Below are experts of layer 4 (counted from 0) of a mixture-of-experts language model. Rows are named router (the router's row for the expert), up (a neuron's input weights, with its number) and show model dimensions 0-191. Each number is 128 + 24 x the weight over its row's rms, rounded and kept within 0 to 255. Numbers have three digits each.
After each expert's rows: a language model's description of what the expert responds to; "gets" lists some tokens that make up at least twice as much of what it gets as of all text. This comes from a sample of Wikipedia text that the model never trained on. Tokens count by the router's weight.

# expert 0
router:132139143126129107125130129143097155142115109146144135180138161135113111130128143141116167128124161136147152110134107121098168116106133120112114149160115114142109160111152119100109151167162113133120157152110118132132144116091096115147134093119126090178155119105102149093140137161099113110186155098191135198119121124162126095111190133124134134115115121131120122146121132136144155149136144146107114114128133164182149072121144148101123142153153099109145110135080162136109128113153098085153143112133169082079164131151109128183144140121118151162118151137160127114160170111089096159
up0:095111105153129133062126132163177135128119136095119110145147142124063157116119101129126094128169163113099138116133129157074114153108088144128147129151140177201085121138143114124117167107145131125095118132128122126109131181137104130104134130135121128173141105148132130145148126087168156135143154131166125140121131148169117103118118139143161134129123124139119152095128164131084143132148146139145127128165103158106136071111143147112164166118142145137122143141137172149111097118141146071136076168169148128159123100117135116116144105100073144137121147111141141150100096163135124160
Commas, conjunctions and subordinators opening or joining narrative clauses, such as when, where, because, However, said, "At the same time".
gets: ",", " that", "\n", " after", " where", " time"

# expert 9
router:149128144155111168069169145087098125126077147143154113147192102172110099163131096113117178140138132127129120121147122137103124083132110097112152093152169125124113095143134149113113123092138089134167118130126129102122133148148171154140188116159122077123143102154134154101145123186117129126173121117115104133118142173106149132144116166132123127159146157119118132118155114103114107100127142093106084115120116105138138080122129118069148166149111123166114089137127134146114108149134141126146126129151161079120131090108142092125110150122109141147102125128160095150121120123133087155
up2:127151148151134130160132177101081125119128110106120139146135135098103124157123134088107125176129117092092090147166125136117106127125146070119089114140122093187115148111088122120130121123156121135104120123137111119120136109147120115142148154124115160144121156140166120165112109137162131131119083119140163156106128125146127158137120124140092116090107132225123129105068152133145115132142102163123140166172098107091091081135146106104116126155139153109078088168175106108124107125115127158133128139124113133137144095150112161124121100099137089152152152137110102132156097099121137159
Linking verbs and connectors after a subject, such as is, was, has been, became, and "as" before a role in cast lists.
gets: " was", " is", " as", ",", ":", " were"

# expert 10
router:157135116123123143123164116158111132139142147156134164117161127140114156114155131147143117110115187124141139145082160095139163139157143144125135142113119105144142132144169144107088169083106106097116112135155096101131091079156138118180184111112112138091158130129143107133113147124118126134137136139155109103116139132078104093071150105157124104114104112129111138060125107142085127156144104176087112094115174093112106087113087154120120142115166148111119099109125156119128148145138106132117115118155114151105101106138113143132153133116112092154152102172088118123114133122085114084
up2:153136128166100170110123116130120085140138108094150152121098145083136150144150102132161117117137150141180120095169148123136134149083115119087105146150103148141090167108126145116208130139101103152132116139111139117113132151116131090143131109119115091100126114079101152127145123127117104112160159127145178135127120124119136123135107105112184132085158118110101155095148104110143093112109140176120148123104151127148160117110117144165129106174136079126139068172134120152098111160125115136139141165129099111127128185153123133133116094118160089169127166131150141125125143138112104160
Hyphens, dashes, slashes, quotes and line breaks in tables and score lines, such as +/-, |---|, swearing-in, 8–0.
gets: "-", "\n", " \"", "–", "/", "  "

# expert 1
router:128175159135125123096154160129127143174100099109158100192137143143124174124144140139107141158157115112109127154119111122139121147131114119111159147105114109065132138151183180134116143110129116095121113130144116092130177098115168135130101098157112161133121118126124123098117186169103091132114090121134159119110166131143120136099158122124076111091140154119112157134097128143114137137162083110102141182124108075123101082154144117147130150143143090138120123127107137145108130155188116153119117146131101117102131142175116161154133130135165109130118126131153128111095135141138096086
up0:117169131124129099154119153143119161140114140133117139127191102164128121142107116133097149085096174121137125143140155148120128131134093141197139098109105161115135151095137142149133054117120146203113159128145138122109104135145168128104137145145114116124132143102145158139112146122174127106139120155125155140078107166163177119135125092092123089148154166123145116179169062159124129081156112138122166150155149121170108141131120118117133125151152118105161112086128115135126124106085140131113186146146134115139132134106147132095103115139158115119144150112125117108113129131128122151
Single letters and short pieces inside non-English personal names and words, often Central European or Hungarian, such as Bé-k-ési, Re-k-lame, von.
gets: "i", "k", "a", "t", "o", "g"

# expert 4
router:135091171094113089142149107102110135138120098159158126161139106129113165129131121124124132147169119115085149101149108103130160107160143093107123117117149105131136146158111107134162112116112089121122131113112117120116178152084121136088122146088126171105133131088166178124112140076087100120147133095091150113095121084127171125142149138150137105113152137134144177103104118166107082116128087111132136160105116121128109116109102137084135134129103136136151093145112141117100149171114124110143125132134141140074098119083105162158168129114146087149139187127126097102148157117093118126
up2:067116116165114099114134092164131124119142117151143141132120111129157145105110128138151122133108136118100084148104154138118083163145125120140124092165122104142124150141110135128099136126149085084180145094110163127107127099125056132104140142166136143134143122145128155131146165112116169155123101108126132145128083108128170130070097162138108109144145140114123143118176097130089172129107095133113108127128156129156185108119149110146118139157144069087124164105129161149092116092136116106129150142129139142170151146072119119132087155146127115151141127109086132122127082128111142152
Word-internal fragments and endings of verbs, mostly past forms, split into pieces, such as cru-sh, su-ed, clo-sed, la-d-der.
gets: "ed", "d", "ing", "ted", "t", "id"

# expert 18
router:147116107139092111125161096148118122157127130123132152110160126158135101142153161153124151143138165145110128171133123132111143176126128147169103172109111130127154133131139102120126156089111132109094147079101154159145111116120112102155193154125101136145143131118154155092106137140129106097121138139140176156124161168151184111109134127110125131125125185092137143120103122169109101144089148121146158140083133149152118108162099152148155145154127123161150157115128123111096111145083106141153169125147181116123170157150127143146102114144127166102156100145118081088156084090132146121
up0:147129164101176128160137131157117093152105131111093126130103134131150100068131138138103182115126137111140133127149095165146128138107117115143178123139080104101127179116100111182113115135117103152130116105118154173103128132149141093117126105117129157173105132107130164118120113124111155115122119092129158139184153121126130108145093148116129133085129146118139138096160139154118101120123126159149111125143146138152100108066116120101138117164153156164091171143112149138097106159147091134161110087130071148136174134135144126110080163130146070124140116143113087127112101145132109123
Infinitive to after verbs, modal verbs and possessive apostrophes in narrative prose, such as manage to, sworn to, could, would, festival's.
gets: " to", "'", " for", "s", " his", " her"

# expert 11
router:128175164130162093145150133136089166128107126101184155144150159119118130171140106128149127123111147130135132140120080151161172106086156141112162121132122153120153148128114111164128142134107105107095128111145142136078119084139144099110146108071106145114090189138097116131142131152127136159116132094120162138127136133111122098144135096120156095111147112145108147102150133103167160149076161112130147141119106133095087130131092129143123116154097092124119129147124086121139125166132094133154170129098153164153131119144124207114109144155130074158153123129165110118137124143130151112
up2:169107116127167119112149179135129156098099125128115104109133136145139144102128093145110129141156148117105123151136153121122126125122106118151101103151116140098106137104156111132128139078126110135136142141161100130141118117139137146126098086125145119114107121128143138148099095156128140127120118117195138172172116110067153110118106105132136138172116133141087141127123156115143091162105154090100136197084124167127141116145114128099082115148178136114120122123149175150127158156118099075133142115148097178164125113160133193112157098141128080149133150095133123108145157101161135169
Numerals, spelled-out counts and "of" after percentages or quantities in statistics and tables, such as three, 20.4, 100.0% of.
gets: " of", " by", " two", " 1", " W", " 3"

# expert 15
router:119172168105125125116141102083140107169136176110175136116128132099134167138161131173164147123103216116099095136103132145116168106142122104176171092143169116136135127115150144101138130122140147126111102121100161125093123131177088146109118099110107130188135169130166096148151112106121144097128160115092096124165136084136152084093116133125151122146127164124127138121109120142160153115113133110112110154116161138121166112114145192125164125123149094160133104138123129106126122147118099148178124142137111165093157118117145134146124140140150118105154133142154130133132128124105123138
up2:148083156132148172169093170111151111156181101143112113121154105139140111129098143121111167137136144117122121171101141120138127150080124153130153094123107116120126140185122122158116130094147137140154159093114180109108118148096167135153145170134133103132102146141140170093140118125136110178118105128119139139108086126119157132144134140124134151100151138096135126105122101119126142145122147117127122115163173127148108075101173159077089119067144143177151164156109131138137167102129120115092144131134117077133115071111124133099098139122132113150183127118131166136130126121120160139
Articles, adjectives and adverb pieces before a noun in descriptive prose, such as a, more, very, largest, equal-ly, extrem-ely.
gets: " a", " and", ",", " an", " the", " of"

# expert 6
router:114103133153162120148110094097118144111104136134141107137088092143113147159110098123143089158091133094144156091124139111120115158125145112157138147112125125157121089113147111123143152102098087139116143119148098112094111165128080102131144115127086172127140176167121118158149117082139089155121170109166082126138148145149120127103142172117102133127108122110110095127168119149148088091102162148140090144126121136151108131174154156111148135141131108121116128102101147119087186115139106123148099103163180128113136098106120135143105148126122140149113154107095113153106175061113129134
up2:131109145129115148157141120135162128117075125128147068132104134124133123076121132124141118131100160163115109118142149119131112146173114107126131172115103137152117136182146163131102126129128140093097182188199125103110126165108077084087115114165090133161162120080146106164104161104142165149105125104132133107164105137130152113133115119126092139111120135125112142101118099141126137130140136141141135105152171089114097142123124144132153170168141113128114115133166140116096133132161169129081126161136078166141130151146137155155119125141133121143146121146173153121108167125133102155
Second equals sign of wiki section headings like ==Career==, plus taxonomy terms (Genus, Phylum, Clade) and noun suffixes like -ation, -ment.
gets: "=", "ion", "on", "ing", "e", "ation"

# expert 16
router:117106096155156139136154099097145135146110147125145156143127149113107125095129096109081104108109100115103166124165068110146148156144078132129106148104110099104176155127168149142124129152101136095153122112118139131168133108107133150105106140113103099162098120127109093091115135140173094114143114138149125158128143129128100124142126167130095114108133103130090099074160134143100119069142146092123134124095118093156159137172127119123100119163139126119148139098109162090130096102171129139135145155139176112130107166150103143139123109113091092164092129168164152144113119086117117133
up2:151104095133167127138111143166147091156140160121103108135117140127107105132146079131139117113097119162094100115075133125112088098107128102122145121107149113093141126119118101157127143125112162127180114111106084158121155155109098120137103159089144126102112123133099091148140121087155149102121087142139144119128152163109142112139093113134111133094121122093136090143133150147118152094138157178160074106120156166147120089108098126123129158161126120170101164148125136106107130132166106149188155080126111129080178123141115106152149154132132088149132160129167123094119120114130100121
Month names and prepositions before dates or years, such as "In 1975", "summer of 1968", "March 10, 2023", plus some table pipes.
gets: "|", " in", " |", "-", " of", " In"

# expert 2
router:147127126116123144119152106124115142126094141102141138121151108173160136196136138134139124114166132128116144145162159125149154136174131103114143134130106105154119167172152148155146100158121094142127102130164098097081121119078121094102152135089097133140139143100118086162128113143141098077138136084168112122110127123129150075110132128098114109140120109103122134089122113139143050155139139182140116083106106143083130088129138161167116123134130125120142143128134138079132145130149095105149165144147130126069175114129166150106142114180144129140101090134114118136119133128127114129
up0:142127118103144106121122130082124136124109132183123131114115139103091124100139170151154118127114114127113114097130130135128144097146158131102115141114131135121123144097133106175180143159128155107139133133097152131128135156183097166108129113081148113115134097144141142124142118075131140119111156156128111113180133095125128139132156123146137142080120109105178117136111116131119153102139134107158128094119159087141104164147140126129098096123178098148157116137144134158143125157079164131175105139129144092105072146180084108146109112151088099156083142121116115121190122167165145093
Plural noun endings and closing parentheses or brackets ending a phrase, such as players, members, years, "(45 km)", "(doctor stoppage)".
gets: ")", "s", "\"", "es", "ers", " years"

# expert 12
router:127077130135145139171089109108080144148091129183145099099170125105133101130115144167102115122137142161106114113134088123157103152127083130118125115162148155101166141161150117161160119079170087149144131139158118097122134133075157134118089123110121156141144146153149122138134120111131167103137121108099129137120155132113080098139113151124114094101140135154114101110095113147152112122120114175162154096092128105118125086159085141135133107135079143125127160112122138099084109150166098169129160120166125139137130115163123094119080147148140147137140108130132157093112123119110129086
up2:104097094141109145178116123134128142139111136134093122137117120129109098120122086141186138143168139162132158134118094179139128163119097167098124140147169174132129128175181115156120127147147119145147160128143146160120169134141142092168078115131097126107138147134153147122162156112136125121118162136108115168154137147109145109117115146103112104126166165130138128157146184125157129147104127112070133152138072126142121141131108146062154107053137156136119097113120112138100126127128135147107138124132128113151118122121143124143131077141118149131092088110143152145112119086183126144
Individual digits and units inside figures, such as coordinates, scores, decimals and measurements: 3–0, 7.46 m, 44°35′02″, km, ft.
gets: "0", "1", "2", "3", "5", "4"

# expert 14
router:165142164159159148141139130112134103123127148157123187089119155119122126117103148152144105126155127110092173124146101143173105135134110131087139161126135135116089139182112161135106151102118153135147153121144154167120137130126137115170111153149125141172134155166088148135132123143145149133112126159142158102115154148124096133068124125106126104164160118115102146118133093132136172158132133076116111096110103123148127057127129183124148135100130128160100091095145146102110107125100141131174178102116125109117111122101172128131148113116099119174105119170094097151121134162117129100
up0:151125127105140130104095090176137110123110147145161137100160150122100096118151150137178134129118110114126138135152097153129115141118100129163136122132137092121130141103146145129175111135105154109154111113161156118157089137116126096126124131154151094126122096163101113126139163124144103169137114179142134124093192131163146102144134108133113093096108088190173107101108136123118131171127143094130140130102128129178122147152116134123146151128175140091186109098138108104112141159117136102112149174142170141170111153161110128144101110163181122155144125148120148081124119172127139115
Pipe characters separating table cells, especially after empty or zero cells, plus semicolons and equals signs closing headings.
gets: " |", "|", ";", "=", ".", "′"

# expert 17
router:154149124117101143102155090109125137169125109140134098121156118131125093114088129145159090154148147094132166116129096099095113187154145117111111112136125170153137161129117140102140180119101105125162118092182123118103138123104127103145131127125104133109112152117108108112108159105151134179137113159112100172182179126114119129095143089128131154100124168152183103158101112127109104086161103116147101139144108129110136132094135126184168148132134104122095101133123103106114117127124114132128079113135160093120181152126124106145092109122114111167125092160160129108110147121101120142
up2:127151147116166130080144144135098158116129125123076150143151149125144100116117111152175108149164128153150173107081153180102117180144143131193121129081137150111146087183129136091111174127147180094123126142103170155107130116149136112132138148128141137131133138147125132100144153131140112128143136139123137134093140115121051134105120130108129129122101136105145105165103119198128140135106166134110113137124126130089182133147149159128130146106089139132151123097098173186122158126141143134124148140095135127109110144132107146123134149096147095123156152126149125087157127115112145120
"the" after prepositions, and colons and breaks in infobox fields like State:, Country:, Binomial, plus compass words South, North.
gets: " the", ".", "\n\n", ":", " The", " South"